config = dict(
    router_z_loss=0.0001,
    n_head=2,
    rope_base=8570.0,
    parallel_block=False,
    init='uniform',
    init_std_qkv=0.062,
    beta1=0.9,
    lr_head=0.00763,
    steps=5541,
)
Below are experts of layer 10 (counted from 0) of a mixture-of-experts language model. Rows are named router (the router's row for the expert), gate (a neuron's input weights, with its number), up (a neuron's input weights, with its number), down (a neuron's output weights, with its number) and show model dimensions 0-159. Each number is 500 + 25 x the weight over its row's rms, rounded and kept within 0 to 999. Numbers have three digits each.
After each expert's rows: "comes after" lists some tokens at least twice as common just before its tokens as in all text. This comes from a sample of Wikipedia text that the model never trained on. Tokens count by the router's weight.

# expert 11
router:486473529470518525500466497514485486516530540510498526520506521470470538509483510537556534546527477511501496497516471524449522486516485498486479509503494473473534502470501510477535473489465460501479517522526516536535480475538506514452480497561486491485483518488500535544546452494521484482517478440453496462484506487492499511527504529509499501564457475494517509521491510492503518486508479520472484534467517453491518513481537516480487504449537492502501506502507495461526477484487451
gate4:490458505500482522460438486527506512506577506500515508467547444496496490490472511483529513498489506517486506517497530498476446494487471533513489515486514479478507483514542512482493493529497479504457537497516505540542467446507518506470463501522494497473483502498494537510494513488503538538474529493522511502482486470472445505539502513487526499524507517505475475501455538519463530479511534497527507498479543511510500545498458486494489511467577479498494531537436491493504513514478495
up4:475509467533489457509527533512552494497485500486462521554478500523464465498519510494491484472505471488486509448539487520505495488453486473495515526543519516488541538485513530503472469445495544484528498509455516494526507540468490512507491515469530509470500503552516491486501509507501490501491482507474492532475510539524499499482478505512495522532468474529523526465491488457521429486482483517493466494487514495489483503483544513526521536520452531504433507520527523562504488500502514
down4:459545533552522521498532458503501465497482477489499522467456470469514508492505539526473520517496500496534470528502520483479518527537516503476483470500528475479460469534451443482510519506479511510509485513502537509461523485484492513508503517501462517545468522498508495507512493530521489497472509486526489527517486530525513491467462498488457487540448502485500509499541479480528516546532497477471491475508511559463547482538523493501487488513502510517414486492496482537488486523497499
comes after: " the", "|", " |", " The", " (", "=="

# expert 31
router:490487501495493501537505479485506488539494531543509529500488539504458505482471494519550516489517528493506476504540460565459514481517454513511490487526527496474502482482493508427510476483492501495492473544479521512538511496502481505501429484504525477492470498477519484518541508510530474510494493484493497506472514474533499463475534543547480516490478489543527516488453551533467487508493502504471501538483499465476526490502529490439472527494539514527473502493517514478521463556504489
gate4:510448494533525472522480490497529505510516522490486535508495493524482483527478554482512546510512510531485490513479488486503508516509515482475490462511507507503495484485502521478517513483543476483494483464525508446489477455440463513508493490489477490492506550537543503492486455479553491484531494450486520521527492515497501494502502505507440507526553512481455462523502533506484516528480436505507463513504473579537520485515495494455508495528499539491494522483480522490466481494447491
up4:491475488494471509476485537513497488471550508459457510504534504501501504475486516520505506477506530508487480471479526473479516516495519518510514493525482486503520525469523490470543490468536465485447500521533551473521477507523506472490489487484549485502528521501475522482476482523506510468518518503503520505500510458503483562536520468541489516474458528546445507462528541538512532470505490538483497487495493533463467464484495484490471541543470502519472461538474505523537485548490487
down4:503532532481492481474499490497510514515511480502505527484512525552514522491479481528491528498443481494469507506484519484527508490530561513527502506491463506497479519525499471480452512501467448520491513559539497552541466517534459449516533546484469524501469467485480508520514475542547518541535535508488514481499486478514497500460519433489498484499435524530523517466488506484493490474482495484475528506486510479507486491512491490475524470489461492521500511487448477535500521520501505
comes after: "\n", " Al", " de", " by", " N", " I"

# expert 6
router:473519491521518497488454501490514498516485544476486532472497458486501544510467510493562513507531513499529511513535500511477500509511483488494460494509501478513493502459505517479525468461473483488477508549490507523510491458484510523464453525514476471498485487509517554543532490534483525504514460446443555530487488496505485478511510522512504533528472452524517486509474546551489530514519494535522472519464499491489514519480558511483502510484529491530488512468467483464528465498493457
gate0:497502464491484470516508515472536479543525515505544502473485520507519473528497483448466496512537500515550502519493481512481509503507525485497489479479505522482509496531465546508517526460536504500525506487478478511535469529491506467481488492476450456511482476495514517515541457520486496457525455487488498550475503467529540482483488509494473492503515525474512489475465481504514476544499528492518487481506518532491516521483462463498566521498544468520559444447506476540467485495492495
up0:455517518521542516492524503456508521491485511503529495445520464472517475516466535485493499533495486481533481499569515506538514523507491468490494523464465489486528540522468494476483501535443532483505495530516490507521506522510435511433495503459511502535542441483466492534515489505467527473496496516479499476474514522505500505513545494521501514498497487509490468475473467512501492512453479487520473520480524502516523533476502522514509423503497491515506551522481495537486507526513494
down0:496509451510488515525490485489480488485515508495529528500556517468488507476538534491480475522473458477516469494493490488504517526501520462532543514465476490454518468516510501499443502496463468532479499583489479451520479521507502484494547515541483544536505474522522485469505525512485496548494518513540528513517486533484504512487507493495514480481483525506507472511500467513521449475471526490428445547501508488526476487489505528511515484484496477496469501511503464510507489511531551
comes after: ",", " (", " S", "–", " 1", " 2"

# expert 2
router:482509501498505503499484472535472476548505500531476514521470503488459539503470503528556536496523494498526470484535491496488511496469466490479510530492488498464511532503518509468498469442477490524465515524475537527536474505494535500454443483539509516452484512498505530551552514533499510460532519472434541495512520494497449516523499529510519499544455462513520482516507510503502521497506515475489506529459540470537512523500514478506487530471520495513483521509481468472499480481488483
gate4:486499501479509485488526508465487451556514502510513527490516499493507468494482470490503512473491484494485460512530490508479493484512494545462508478478493506501480490503530488446512502475454482532500511518493551511449500510493561550534496490543522497460435488481484536488524500513498495510542504486474508472522510489480524469542507532496471498499469506570499505538495536531506536518443559511477537499443473499498482540494535462535504484518486535509483501502498521522507476511501508
up4:490520521526477528498515524528522549502509505549496480505499503483478482500527518497512543481480513510450491533473476491512450494546478503488504480520508499463532459503499465488517465483477518475490486509454495509490485551461485497484493533498452475540505518455511486474563520509538514487469543474525548506502515523490471534500526516474520518524502537484497490491516505497499498498473507496471473471459422474480547511461467490462502469522500484506466501498520516540544482515493523
down4:493477492488478475477556489455471518521484516494492515504504477514521467498506453500486478541510517522516478511523500505497464481505442499487501492484487543536483452473530528452468511514507511495518502500514494507543525502501471527517518477497523449487519468480560500509440462513495467528491498493472504509516525504507514464508525501483533540507478527506484485495474522535479511506536486484472502491452492508577522473588530495482488539504521514498484483457532512497497526482531489
comes after: "-", " |", ".", " (", " ", " H"

# expert 25
router:462481487461499488523496504494484511524473532511492526524521540468456529503458514502503527536539492533544537510520442525495514513504474502481510485505490480467543505475485533464514468464490493470479463487502545545517500514523511524458439483509465503480496495508519514542520487537515478484515456480504507477467512498509514471529501565515488520559503448524516513454507510541482511496474490513516501526506517488503478476506556494476518475485512503533458489488509495468523486508523463
gate6:499468527491514477544527550523474483539448527515494523499461536542511549523538517511477486546533506517498539482493500549465512486490509470487518457505491486475489485461535514462506504481480526462524497493523500537469505506530510466475510505519497535509514463483531537498503474538510500465519474445490528530438506508531481484518498522506519496463499455471517518500518501502480493494522449507504532495461536505506486512509521493466535489481509512464496512506489495437522526495508468
up6:503532494493519533468482502507518517482548482473497483469527436484478479498535480523519493490506515478503474560477477495475505515494519523519503574493475486493506573523502456529476518525498481504459533521497471499544489481515439501509478515497473467498513505513494450514478514455479495489477503518485480460548478492497499539492501446508544487508475525497487481519502523479461487494510547511527470507521468495483523523491508506526473535501539499520518495516501500562487489536520537
down6:518490494549496514506479515488510499467525491460449497497514491481473493491498470462619507494495504496482519497517511491515515539514496498528497519504527481519499522503519446505470511518503529490503542510516479517511508514488486477521452524501509476479510501501482478471489534492505502519476526537348511501503500480503491491513521478507485488517458526520517481466511479479497496494477510536509516530507508503486455501463485508516497481517482494520503509518493472519519503551484503
comes after: "\n", ")", " ", "\"", "%", " for"

# expert 10
router:498538530461509502481473486510514514518501533512494509508519532477475532490487504529589484503532475529471482488460528530469507502528479529494465495507523460492499519473501545461496486496443514515475487506533559500531488492495513516457437481522488505456544485501501555521503486533520514477516488463454526481498484498500492499511495569512497489559491496510513449502480506506477513500479501500504501507486536489514508507477561494502473537478515481509480494508481507452478476516489474
gate18:546512514428487525524506569432486508502497532504526527511497499474454506517461491475513468539531500464509510500496510521474498489482519458517498487499492486496513487487509518483513519521447525524480548495510539486541519512481490491484471499497481501471546473487507469517480450506562497472540480510493503500496511524499515484492497518518501525503496490498526533471457464460510526503546431542520475512501507479493484500516520518519507515521516473487537498459457523478479476476460509
up18:472494512522492535494472482530469471506483481493452495482531522535553538498507524496485491462476512487486535547498506489491535516500523592468517486457499523477512538547512442533484487517519477483479490520466484499510499505489564506508469488495516506482461515518513498497504534479506508548468458537528471485500465477495507490534514514499456460500486504538510479509496530525464489509506534464504502486510516536506506528447499492492454456520497497503505465518498459513507517477523479
down18:446475509519547506513485507486497505508483518503497502460487515519532508517510470484511495477538480471471495497473504472532550505481478534520473490451439505501480502493470543459487514482518481476466513507499548493506465472523457517485608496498501494536495516488514535485462509531487490514457473512470494542492523508484481517508473552532493510497510476499450470501518495506463524492529524508502471506522505529470541529504523467486526493531510523468532514502522502485477533482526496
comes after: "\n", " (", "-", ".", " \"", " D"

# expert 9
router:522499497457516516509495475500486474536472524522492517517491516463457539450478505504531521541508475537543512458521463478485505524516484498479505462499507506489519498500467496464493490488488459496498482519515516509559498471528494542468448483519493481475481493504535515537539495523558501490507458456509460479491541508503515510504484555504451469562515475498494526481513499497502505518508500528489508528471512458481460508500545483481480505523535488550518471483496459462516487517520466
gate6:505515491474489527527458511504506507547507484490509497474512554470538494482473512502510481508506498511507486454486519512438474481505476500455491502477561555493528489502531478484518514512493481500509500530515467507496528472511471499504485488510479519510491479508532541505532484529541465487479457495507534491461491483534502492535432563519510510495503496527515519510474516550509478513502496492473504480495564467528455508491546533522451484464454478486518495492510517480486480526556487
up6:506488495465509500521499546509507483467498460489476538488511539484511523491503505506492507517503510522532504480479525533490477485536524537476457505483538485537464490494512481552547514520542495522519502524507467494516483496541450533510510468487516534509485522465498504429495504526570496488490509474497501477459461519493459517494493509523511516473511489473491513493446493496538500485499484548454481458462507475507488510518498500501465451533456443494518497522511528526457534482496500
down6:467524522437505527522525488489488514493481498480493508565451491552535510461507458468415517524521484491499536528477508488504468479512510521504525507512502502488488483468539446527510480529494482503518483471484471502492514505515492507466506469510474499510465513464476507513464524501511507539485499503552527510516528505486504483530464520459524522486494505537521540501426516486517489537532535525474502490485516477476541498516497463489494489491502457536511505538464526493503494531494486
comes after: "\n", " |", " 1", " on", " ", "|"

# expert 8
router:477494480488529507495447507502506497521529507497489496521533529484455518467489505567540529498526526543513538490508472481456508526490478531460520510505488497467552517461512497481501460510480507478497495508493495507528509505522513511450429525541463484483504511490493513566532464530523507522521513479483492504464510497516482486501482532540509478544454450512551485491497446495529525503500524492479442532504509468490516491463520497478528500501515486498521518509509528459499472503496475
gate6:494449513519499530470471482490502484503538489504492506498503505456463497532528558477511514496528437494520575491505486517519445490524532520519528525526487488490516488498510528471466495520480484454470504497486492511529477450505489488491484536459489482496494490528462524534496509480523427484477501478518505485513475495479558525506489493533497490527533503462533512505494535471467531516516532444505482472473522484496489518540494486478529498501525511487542499526494499547464538493491497
up6:487509524502512529570452508505510451504482503501516525527444486474537491482490490448524487468490506507556506538515528488489458501492514482494527507503507463433481549514502546486531473486538512494518482508480498536492467527485477497539483464467504487427505499500482501524497469489489488490467476499498486516496480487465528473505501509516516470480465520502552552517509501496522510506517501476489504492530491501503490450502513542485551510488557530532468525518484504489501521469474495
down6:464495465470459538445512499471471464470502514497555507490479484451505476488470506505521516484480506454507551532505488518486471467543505499482492540566493504489519471505506498484483471507485478482493527492484505500519486541548478523497514526516538556547503463536525499484500520458495480476457472514506494506528516527468489541494479524525471493538488489490475467493520522547456480503500509522510517552479504495533474496464497507498509509550492526493512509492487517481472490549478514
comes after: "\n", " |", " the", "==", " ", "==="

# expert 16
router:521521500513501463494517506524487482516502536493500523492507516518455546521519532533569505521538472502514508453536482484473502491516512493437484481518514487486530516484459509498482508503473501509515486515477505513557539499501508512486439456512484505470538509529533502540547514543531503516520487476432509466486552517524473499523478503504480499540509466466513474445503495506492513482481468519482510515502510482529487538471518503479479484503496466497503503457509463477488451493536466
gate14:496494506476527476488498492504474497545515517522547476497519474508488563498530472550514516482477455531498532510489528500545517495509524517477524528545466514500475498499491481531463482502523487537478496466517471511529518501515513493518483481502487506499518506532498506512500490469496539449513445514452498481473528490524433496452434515485496491539534490522520485497480489491522486440474492552505436526530492504469476519515518527521505504476505482474509541452488485480480511496511489
up14:470519519449453539494488544461494514515489488449493525460516505502476458478502522495472532528484516516540505503486517502505497497459488488502493483477473521508557513486524435491515476553489493525505480491530503491504515513514451473503480539507467485533495521521462508501472475548499466529446511552543544495490495516487510527515493482542532476462488490501473510482503493509517542510536486466478503507468514526487487460500530465477523516512518458517513488517472490481561511489506520
down14:493481475503495480474501483497536481510508432524526484561496520543530485497523487485534478499537495479534485536544520490478480514505511463474508495509466475528571481479491487495498510500500497491496576512493497564468507507507489524554521495504456503466492465460524472520499540485510499484531501449501494529459480481499502489517473527542502499501558501456520484537507479489534483484484492505506485495494517451472484507509518519473491475503505469492530517462479494498528515467547483
comes after: " |", "-", "/", ";", " \"", "ic"

# expert 17
router:497504501492538525541477470529518480507490532479500519522525533456465541519471503525574527482538510529477484452559512532454517499494490505512482480529490507480519484475494528501528524445463471513490535513509511497514506490495522524500442495523522474475481509483505526519532463517480502481545459471451484496473503484514513478520495528503444516536474493477474462495467510511496492524491499518501465514527525453468487472526535510505494480482531512538485504484470508443489504497509486
gate4:525478510468524482478500507470509464527485538473493489488517477492522532526511471489523528499515505514462465457539496527520529449448524514509465516475497513535501490504482531489486524499492483485518499533483454499511502466520500516517482512510497496517453501482495555467524516511507522488516452500477489482517566488507511511481470506536488489513532538505484459572493516501469499524497456502468537474480524487499466491525559533535444498468513492481534486489499484531528530487452489
up4:523518501508510481495493532531510447490539480472533528521504501504523521466502536488486482553507469471498511552527501531493501500511426478434506522501518519472505497520466480516464511525512487448445493507480516519506480501515535473516492542494480520466463515520537525479481511492487507470458482522507535522529495463497500479507485488468540508481526493503468550470517491485509483465457502499517477473439476507514491567545518482516546483494517479510502495523499503483506521524488503
down4:482505477496510475488493495501483496480496491440449532507479529525444490491515525497488520576509483507463505499502478517543538533523528487511476486516528525489466506499516480489488498551502476493509524462484510508527482500483492502512478497488492471503478516543481464519469483506516490503473486487555485510511555485477502474455512497495485568525503499513473466504528448512503548580475493458478459506512550472499513515506525497520539520511510489481518490497496516485551458475498506
comes after: " the", "|", " of", " a", ":", " in"

# expert 19
router:520512486478541511484487510482495506523470557518528527513501499490426540498506494520557528485527498505499518480533471511470516524511474507472497464513534493490501487500516478494509478492478466511488503509507506498567509519504544564467461471509519489494505534496527533509522470555523505499509459481433492513470511489522496481499465531484467494534520492497550445485504489521464515486479510490507483488533512463476496484481545486464499473516520475516474499502492497438505486515529450
gate14:475499502548466505450495455497500510528455488517523459493527484534506545444499517470496513510477478509511538512507484525501462501492528479492517504541495465483492506493497491495499450464511495484515510497532510481544456516463481539506496490483557508473500470512522517523535524483480451484493498518552498504544493501510506497490474515498469545509557465509502477500501519508507484526456476463482504520484504490472505509490483525518497556526513545488500542468522456504463516551455516
up14:510541452530492505503489476522505552498474507481486504506489519482476510500514477491523464480540496469500489484523531498502497450467469454514525494504525536483494523507518516488532423477510523499544514496563499502477506483550471491502486525516497482446535483499446530504489526479480518456512473535508491509484464462501507483496535506475516518511462519497504549479497492526483507462508474538497466488486578509517489523471499461508528472488491489517517468510538495497546524467496499
down14:530539481465494493465504515517500477486522421507504511481503510441491480528471496485465523497513492478490502502511465469506513485503491527557538487527505488461505521562480505533539487500486506539502530486536518516531507545518509516502504483523498476505495474519544458475521486492515467469499431489525526509497532482449501512471516527513497494515514467499487528541487491501450490471472490493522530497498490521519501504529455535507493538524473452483483490563535474481483483516494474
comes after: " |", ".", ":", ";", " (", "|"

# expert 23
router:499496509450495499515469453504491512514521526527491529511504501492509520487473500532514520498523495554530542485507508508495499507477470540499477489536530518479539492522498498500524481465459474507528463535456545517541502511527491527435441493504493494492477504472524519510521495537527478507500487494457512477477542484492501466528487538512450522538507487512520494478516527509493504470503489543461515528467539456493477461514537468497508500480544485519462518505479492451519439514506469
gate6:506477463486478503505447499526520503474532501505506498478483525453505488461470516517517509465508516524494509510484454488474527493495552527551461509491484503503521489483526506490497560497473485519551496460484481529522539532536520482476512520498521522464497531508501537531512508540506526517513515489491509467502445430475477472532518542451460520468488476472529505516473476488486533508513502543485455486511485477471484523527499485523498525535511513481458497488509513491463460511494544
up6:538507510505495494510485499486521510503472477498546523514539512533478515528507492499515457496471492510507461481479482478493470454520515584545442519468500480482506476506492511525470495497481488510518492497520458524525477499539520501472506458547511476509585511513521492542484454492509503513512497516491501460467511528462526515480530493468476473496566522526515503487534496474511498498505506454440492487455535500520511504487498465489445520513487545505507481497500527510509493508481516
down6:466491508506521471507486515535478490470494554457473490522546498497503496529482477521513495464482528521519507511553464523503514498495490483459533496531515493546499506536530502533476468498508501448539504438523462520478502515485511484473465509506505492463478531475483409535502506505495528480484512507518543480482506491518551526523485507502546487523531459517519536489527493473506505528494465480483499473506485524536456488508513514486489477503474511494474450473501508461499480495506449
comes after: "\n", ")", "==", " he", " =", " He"

# expert 14
router:494512507491505521489485478497485486555483548528491509476483516493467493505459494487520534498523490544536517470532479517499550524497494512521493469510509507447516519483463521449512474482445452493510489510502517537527506500512488526464470473523516528488529526522522529538514470534529463491486500499496505468484553525506493498504472515502484511539500484517515431503459538511525501517504497491510483533502538452487497482509510501474490488488548485570472513481458454502520458504521460
gate0:495463506487502455493503475501503528471505541487509523522482460519506494536488454503491560521521509506468498513523518495471494494498510542540506494461546518526502487516541488496526582478446506503494513476457495515509507486454537464534486502501507483463522469505502497540502477519542505531522484479488513448488513544521504459490515496495533476508510482504454466495483499501509493474471482517520454495528493507527485501487509501487545456499515466476468546471538503520523538493534540
up0:520494511502452484487497516498509479445514497497459446500486517493489478508534502482504471494498508523525482508445526500494525463491487461506506519563501504508497542511495525459478504469521499474487530501503474467515519438517527518489512450520545551548494457499480472502513531524485550457488509504475494553488514441498522499529494502500499542508510476503517485538509514469477486526497508482504573524497493467487535508501499507523487513508514561500528533546480500487510536500480499
down0:438495522500521503522474532506525500532494475533523493456515478499449519495510516525510469480482533494491516491482471452465505464499493493505499473552512498496517493529441509560477469536485548477511501553511467531520466478508500507498454476475498504546488526519502545499526466500475518511525486473478473488513460473534520493524498504508546507479512501533521473501532525470490497528511511518505496510550509453486488515493525476492459512506510468475485513529484544475463462547485502
comes after: " of", " in", " ", " on", " to", " from"